Experts of a small language model: vocabulary 16384, 5898 steps.
Below are experts of layer 6 (counted from 0) of a mixture-of-experts language model. Rows are named router (the router's row for the expert) and show model dimensions 192-383. Each number is 200 + 40 x the weight over its row's rms, rounded and kept within 0 to 999.
After each expert's rows: "mostly gets" lists some tokens that are sent to it at least half of the time. This comes from a sample of Wikipedia text that the model never trained on.

# expert 19
router,181,177,227,211,159,168,229,184,219,156,122,210,216,198,169,224,238,228,241,188,203,202,185,241,170,201,190,132,155,276,203,194,247,187,323,157,149,148,173,244,215,197,250,185,158,178,264,267,260,192,195,191,218,271,98,195,208,200,253,223,192,209,176,234,208,198,239,157,231,214,190,234,226,163,242,174,156,219,194,154,204,146,176,135,153,216,266,203,219,227,135,162,173,192,273,221,189,192,204,207,187,194,176,253,197,227,229,182,263,118,164,214,176,192,174,229,232,140,178,136,159,222,263,200,167,262,254,139,248,231,151,261,294,243,224,248,174,213,174,214,214,209,253,229,184,203,255,156,198,145,154,181,160,203,214,175,143,150,256,164,232,250,186,270,186,135,129,154,180,196,181,196,126,208,251,235,237,189,154,152,179,229,243,145,182,193,229,242,150,229,252,252
mostly gets: "which ", "those ", "As ", "During ", "On ", "each "

# expert 6
router,138,202,199,236,158,147,198,177,238,162,188,240,264,196,74,251,226,187,210,186,231,203,172,239,164,226,153,106,128,255,253,181,227,193,258,151,176,166,153,197,170,177,225,296,175,194,241,222,263,220,289,141,227,204,137,213,157,201,257,221,213,224,204,250,167,216,202,156,181,208,151,209,219,135,262,187,155,197,234,177,184,199,195,207,141,256,235,186,183,227,192,159,193,177,246,217,219,149,220,223,213,181,211,220,198,275,245,189,268,153,198,275,188,219,187,196,238,170,172,186,159,244,225,231,176,241,241,179,270,220,142,243,239,211,235,232,182,214,132,192,226,225,240,218,177,240,235,194,206,132,173,185,118,239,197,198,141,190,204,130,219,260,170,282,209,148,126,161,175,176,203,200,158,226,243,213,182,182,143,144,148,209,225,159,148,195,252,226,157,234,223,234
mostly gets: "John ", "Paul ", "Charles ", "David ", "James ", "Raymond "

# expert 15
router,204,183,150,199,169,158,188,199,219,111,188,197,251,259,194,193,204,151,199,149,256,245,158,207,180,211,179,112,152,187,189,191,225,137,180,179,186,162,283,218,213,139,233,285,185,232,189,198,188,149,191,115,200,197,214,177,253,159,226,227,237,233,227,194,178,220,196,200,206,257,135,235,220,174,221,146,137,254,259,179,214,184,142,163,172,240,200,130,146,249,188,176,241,144,197,267,240,147,301,218,169,157,125,232,199,184,264,176,205,208,167,239,197,255,207,232,184,207,168,164,224,242,220,206,290,215,248,177,271,246,203,265,223,177,200,238,165,193,144,187,269,261,203,228,173,213,236,256,241,170,129,233,201,211,200,183,193,170,214,183,258,166,108,212,257,219,165,180,283,175,212,207,217,222,231,271,201,137,201,187,206,271,221,218,192,199,248,226,207,203,221,190
mostly gets: "ating ", "served ", "had ", "played ", "ting ", "won "

# expert 1
router,125,241,189,253,182,186,205,181,259,130,178,232,221,185,115,291,236,200,213,197,244,203,212,236,196,245,137,130,125,259,264,165,239,152,263,175,177,185,152,207,145,178,258,292,152,209,240,236,270,251,247,120,233,219,108,184,188,196,263,232,212,236,214,254,183,200,204,112,197,225,184,173,235,147,248,153,184,211,199,170,182,182,164,162,155,247,227,193,237,204,215,145,210,182,291,246,245,129,233,203,198,201,217,226,235,274,212,192,236,168,226,267,216,213,222,225,234,157,192,178,205,223,204,254,210,255,239,150,252,231,166,274,246,230,214,253,196,207,154,178,247,218,265,202,185,259,250,189,164,140,184,206,145,230,210,187,185,117,173,120,219,256,158,276,214,186,174,124,190,141,225,175,169,260,249,215,169,191,138,156,140,231,183,183,152,213,216,218,159,197,227,267
mostly gets: "It ", "At ", "She ", "Me", "Lin", "Te"

# expert 14
router,199,248,193,217,168,165,297,135,269,184,219,191,279,216,214,247,223,216,225,210,272,263,219,279,193,275,151,197,233,202,209,169,212,171,192,200,181,225,238,227,175,151,238,146,201,211,206,234,228,203,188,189,161,192,186,94,217,230,241,247,271,281,172,216,239,207,217,165,241,230,138,215,232,183,204,208,122,240,183,206,111,139,184,130,193,221,240,196,184,263,180,146,226,195,206,195,261,117,268,226,181,116,185,173,185,222,191,165,225,164,289,174,254,227,271,189,275,190,116,173,162,256,248,223,210,237,224,163,231,251,207,192,199,221,227,241,166,274,191,172,257,204,153,213,231,199,196,252,192,152,205,177,110,256,169,166,203,205,182,168,220,131,194,191,127,171,208,203,227,163,183,162,155,237,223,227,254,166,137,152,156,251,193,196,164,152,251,193,179,219,217,198
mostly gets: "Reg", "reg", "requ", "ual", "acqu", "pris"

# expert 11
router,172,252,205,251,188,180,210,175,229,202,126,284,255,225,179,277,295,190,227,141,294,188,161,227,144,259,136,177,135,195,234,152,219,194,251,198,154,206,174,210,142,188,216,215,156,191,263,200,238,227,263,193,228,228,156,200,172,115,223,211,204,233,187,241,144,256,211,175,196,241,170,138,230,184,255,158,153,199,169,119,133,168,179,197,198,243,188,162,214,201,216,171,253,156,326,271,219,174,191,236,234,188,191,232,190,275,171,171,237,183,243,239,250,229,229,194,195,156,218,197,188,193,245,214,171,252,233,185,228,218,172,270,256,216,192,191,140,192,135,142,267,228,242,210,166,240,241,202,151,175,178,224,146,235,197,233,227,167,203,161,227,232,157,219,227,124,158,152,269,71,175,151,174,212,244,190,136,163,205,178,160,220,236,186,148,188,212,257,101,220,246,251
mostly gets: "″", "Big ", "Trin", "Kal", "Sun", "UEFA "

# expert 3
router,201,249,245,211,203,195,216,206,198,146,173,268,232,215,191,195,243,215,221,136,242,241,165,314,158,261,185,169,114,244,243,163,194,153,262,132,186,147,166,198,161,212,211,196,150,195,275,240,201,198,242,192,219,184,140,237,152,231,197,191,187,229,173,178,163,204,206,135,195,225,193,256,235,146,283,190,164,265,228,190,182,166,175,156,186,244,219,183,160,267,122,156,141,154,199,240,246,143,241,215,185,203,183,220,184,247,211,190,292,161,228,187,178,253,151,195,238,152,134,166,160,240,239,230,213,250,227,168,248,243,188,269,221,167,256,234,160,225,132,160,235,258,279,171,170,189,246,212,160,194,136,250,204,203,183,136,164,148,180,123,224,244,188,278,246,160,165,170,231,211,261,183,146,259,234,241,226,185,201,173,172,234,192,200,134,132,245,198,164,252,219,250
mostly gets: "large ", "built ", "small ", "MPC ", "common ", "similar "

# expert 16
router,149,219,152,247,123,207,219,147,243,159,178,252,291,184,99,228,231,147,227,202,223,231,154,254,191,244,174,139,121,250,244,184,222,215,277,170,169,178,149,214,184,184,220,284,193,228,254,183,265,193,290,200,199,181,145,196,212,133,223,214,252,241,203,271,146,251,202,149,202,222,160,211,203,170,257,168,151,185,258,130,164,189,170,219,147,247,251,168,192,212,243,182,212,174,247,229,239,164,220,246,198,203,202,233,196,306,263,176,220,199,261,265,236,245,203,191,220,191,142,166,181,237,212,227,235,239,256,158,268,228,167,213,223,202,210,251,188,223,111,195,225,248,249,192,171,239,241,237,170,141,184,179,119,217,207,197,157,199,187,170,256,274,195,261,186,136,149,166,229,126,236,139,179,207,242,203,164,168,186,118,142,230,195,168,146,213,237,196,117,235,215,208
mostly gets: "University ", "football ", "School", "Police ", "University", "Academy "

# expert 2
router,140,208,211,240,163,177,205,169,233,162,192,239,261,192,71,244,230,190,216,164,230,203,190,246,165,215,152,116,130,249,253,178,224,195,257,142,154,171,174,188,161,204,225,313,176,194,248,232,290,191,288,123,225,203,154,203,163,195,256,221,219,224,200,280,177,204,205,152,169,208,154,230,227,139,272,163,168,194,225,168,186,194,191,195,158,237,221,163,194,211,170,174,209,189,243,223,198,159,214,204,158,183,209,223,192,289,236,177,274,141,216,246,190,222,197,214,241,171,178,182,172,229,216,221,171,243,240,192,286,236,128,248,244,218,259,252,185,201,131,198,239,244,228,215,163,239,233,193,206,115,171,198,92,225,193,196,152,187,207,119,228,249,173,295,194,166,128,170,192,179,216,190,153,206,240,208,162,169,148,129,163,216,219,149,159,191,240,240,169,226,222,221
mostly gets: "He ", "ić ", "ández ", "She ", "Khan ", "ett "

# expert 0
router,198,181,213,215,221,167,239,154,239,152,173,292,213,221,145,152,240,181,200,146,246,200,174,276,161,202,186,177,124,238,219,151,235,148,280,189,150,156,212,233,151,231,214,230,179,183,263,192,199,231,192,174,219,183,184,201,190,183,222,207,256,247,191,229,158,238,255,175,206,264,146,190,244,132,298,165,203,228,252,199,183,175,184,180,156,294,203,160,240,232,189,194,176,164,240,206,222,156,205,216,202,215,201,187,207,296,251,222,269,116,213,236,229,203,168,165,188,191,182,165,179,207,200,230,200,242,230,185,258,263,138,260,285,255,263,238,168,204,72,195,179,190,231,208,194,215,249,176,199,143,136,229,157,199,220,186,172,200,225,154,253,200,192,254,220,161,221,155,184,204,182,182,162,224,226,190,173,131,162,179,188,214,199,205,178,142,281,247,158,232,211,223
mostly gets: "000 ", "500 ", "99", "80 ", "Ni", "95"

# expert 4
router,214,193,206,215,246,201,180,179,182,196,258,208,232,291,144,161,246,155,195,180,215,246,212,194,214,232,152,224,201,251,228,156,219,151,219,219,178,182,152,264,138,209,226,263,198,250,236,216,287,169,202,147,165,181,166,220,231,196,234,229,225,274,154,248,167,221,193,136,187,267,210,194,210,176,190,156,187,188,206,169,186,121,141,176,187,223,266,127,186,240,207,191,230,134,223,199,214,202,224,181,272,187,192,187,265,248,241,172,216,207,247,232,276,168,220,181,184,157,137,154,241,186,184,261,207,195,209,181,240,246,210,261,258,271,245,247,185,245,175,169,251,200,232,214,126,232,284,262,212,157,159,230,187,217,237,224,178,231,250,236,184,220,169,236,208,230,166,187,208,199,187,164,188,220,326,258,172,138,186,182,193,207,203,133,209,243,233,181,209,278,229,233
mostly gets: "No", "Genus", "Votes ", "information", "Date ", "Ne"

# expert 5
router,193,241,182,249,212,161,176,152,227,174,258,188,206,282,247,138,217,162,232,151,226,219,229,208,174,230,144,199,218,192,242,152,253,193,154,172,159,129,233,272,152,134,231,204,156,252,190,277,187,246,219,187,177,205,215,150,237,251,206,231,168,301,204,235,217,241,222,221,199,301,131,301,220,126,209,148,166,262,277,236,157,211,176,198,199,210,255,180,218,271,194,184,207,180,216,192,219,151,268,184,196,147,127,301,188,229,197,132,227,152,193,248,217,165,227,168,198,183,237,187,233,242,254,237,189,226,252,177,169,331,178,188,235,128,201,200,160,222,190,163,256,203,215,181,172,250,184,210,213,162,158,235,217,194,313,154,231,207,237,163,224,183,163,188,212,157,216,153,300,194,215,174,193,261,229,272,154,129,131,184,135,228,151,184,208,200,216,231,193,226,241,216
mostly gets: "ain", "und", "ü", "ear", "ank", "ush"

# expert 9
router,129,279,142,203,139,233,209,110,288,194,222,236,216,203,235,211,250,198,228,168,232,282,165,220,200,171,148,194,132,207,276,170,268,162,231,245,156,172,190,221,174,158,206,166,201,232,244,169,244,200,208,211,132,214,231,174,215,112,206,275,218,243,132,191,193,237,290,195,211,211,129,190,269,207,213,210,164,269,180,191,140,187,145,150,134,254,188,193,195,160,156,145,215,172,260,230,240,147,217,186,159,169,175,197,173,216,230,112,177,190,316,144,227,176,192,202,227,168,228,161,106,264,229,195,160,206,214,179,275,222,148,238,251,151,236,238,116,213,213,190,241,248,173,205,232,187,274,139,211,181,146,227,223,236,225,209,202,174,281,200,237,214,208,145,168,173,222,159,330,166,198,196,104,191,259,221,163,107,205,163,181,224,200,186,160,139,234,218,166,233,247,200
mostly gets: "However", "also", "information", "|---|---|---|---|", ".\"", "|---|---|---|"

# expert 12
router,150,187,244,244,191,154,243,162,229,167,223,219,253,247,100,248,207,208,223,196,216,198,186,244,180,180,173,138,182,230,233,199,208,175,230,139,139,161,181,190,176,194,246,238,131,216,267,233,260,239,268,136,228,211,134,196,142,215,256,254,218,210,201,284,209,212,236,147,201,195,181,203,243,143,233,145,168,201,231,143,173,157,189,199,103,260,202,159,151,225,226,176,206,184,238,228,201,200,229,221,186,191,203,198,254,263,255,201,239,123,200,267,164,189,224,182,256,179,196,189,156,241,245,212,224,232,216,169,247,226,144,214,234,246,210,271,190,255,143,157,242,193,266,230,162,220,253,173,156,131,218,234,112,205,211,150,159,166,252,164,255,253,135,217,187,172,118,169,171,203,182,204,118,211,210,193,176,180,194,170,147,234,228,168,143,212,210,196,159,307,269,230
mostly gets: "when ", "after ", "After ", "before ", "while ", "until "

# expert 13
router,117,186,147,232,193,175,263,145,286,137,163,195,228,157,121,163,259,176,238,188,212,167,168,254,199,154,220,192,182,242,286,177,237,178,262,177,132,187,197,223,177,203,252,196,176,169,202,210,198,272,272,173,160,149,201,225,293,154,244,233,205,251,168,224,185,225,194,199,219,217,124,274,254,117,261,200,167,230,236,199,206,185,129,202,163,239,229,140,223,258,162,219,196,142,227,180,223,209,224,199,207,174,200,241,184,253,246,188,286,193,186,171,200,169,228,149,222,173,206,195,199,227,261,221,231,238,254,171,266,245,154,196,212,220,210,220,178,266,160,187,215,231,224,235,179,224,179,204,174,138,197,216,142,249,196,137,155,182,197,159,229,186,181,226,215,147,153,151,199,154,187,177,157,284,204,195,207,178,190,135,179,228,201,216,204,184,261,135,174,223,232,243
mostly gets: "Ha", "Str", "Th", "thr", "Sch", "Died"

# expert 10
router,195,174,176,235,212,166,154,187,240,158,171,266,282,202,85,156,249,184,182,195,247,178,188,234,180,217,164,162,191,243,233,188,220,150,289,241,166,166,174,265,195,217,236,211,189,202,277,208,239,208,194,177,192,160,154,180,188,173,231,221,309,229,224,276,93,254,214,153,253,196,159,216,214,172,250,191,159,205,255,174,151,152,195,121,154,253,200,191,174,245,211,163,207,180,215,227,215,149,211,187,226,181,152,249,182,287,222,168,199,162,198,334,209,222,213,202,189,160,130,132,162,205,244,208,263,258,231,185,238,242,123,221,227,223,200,251,159,197,98,177,208,223,252,250,144,184,230,245,125,152,208,207,154,209,178,194,167,192,209,170,209,214,213,236,260,108,139,159,152,165,222,168,170,206,244,185,200,162,207,205,122,206,237,179,141,237,263,208,154,251,216,264
mostly gets: "County ", "record ", "father ", "father", "could ", "mother"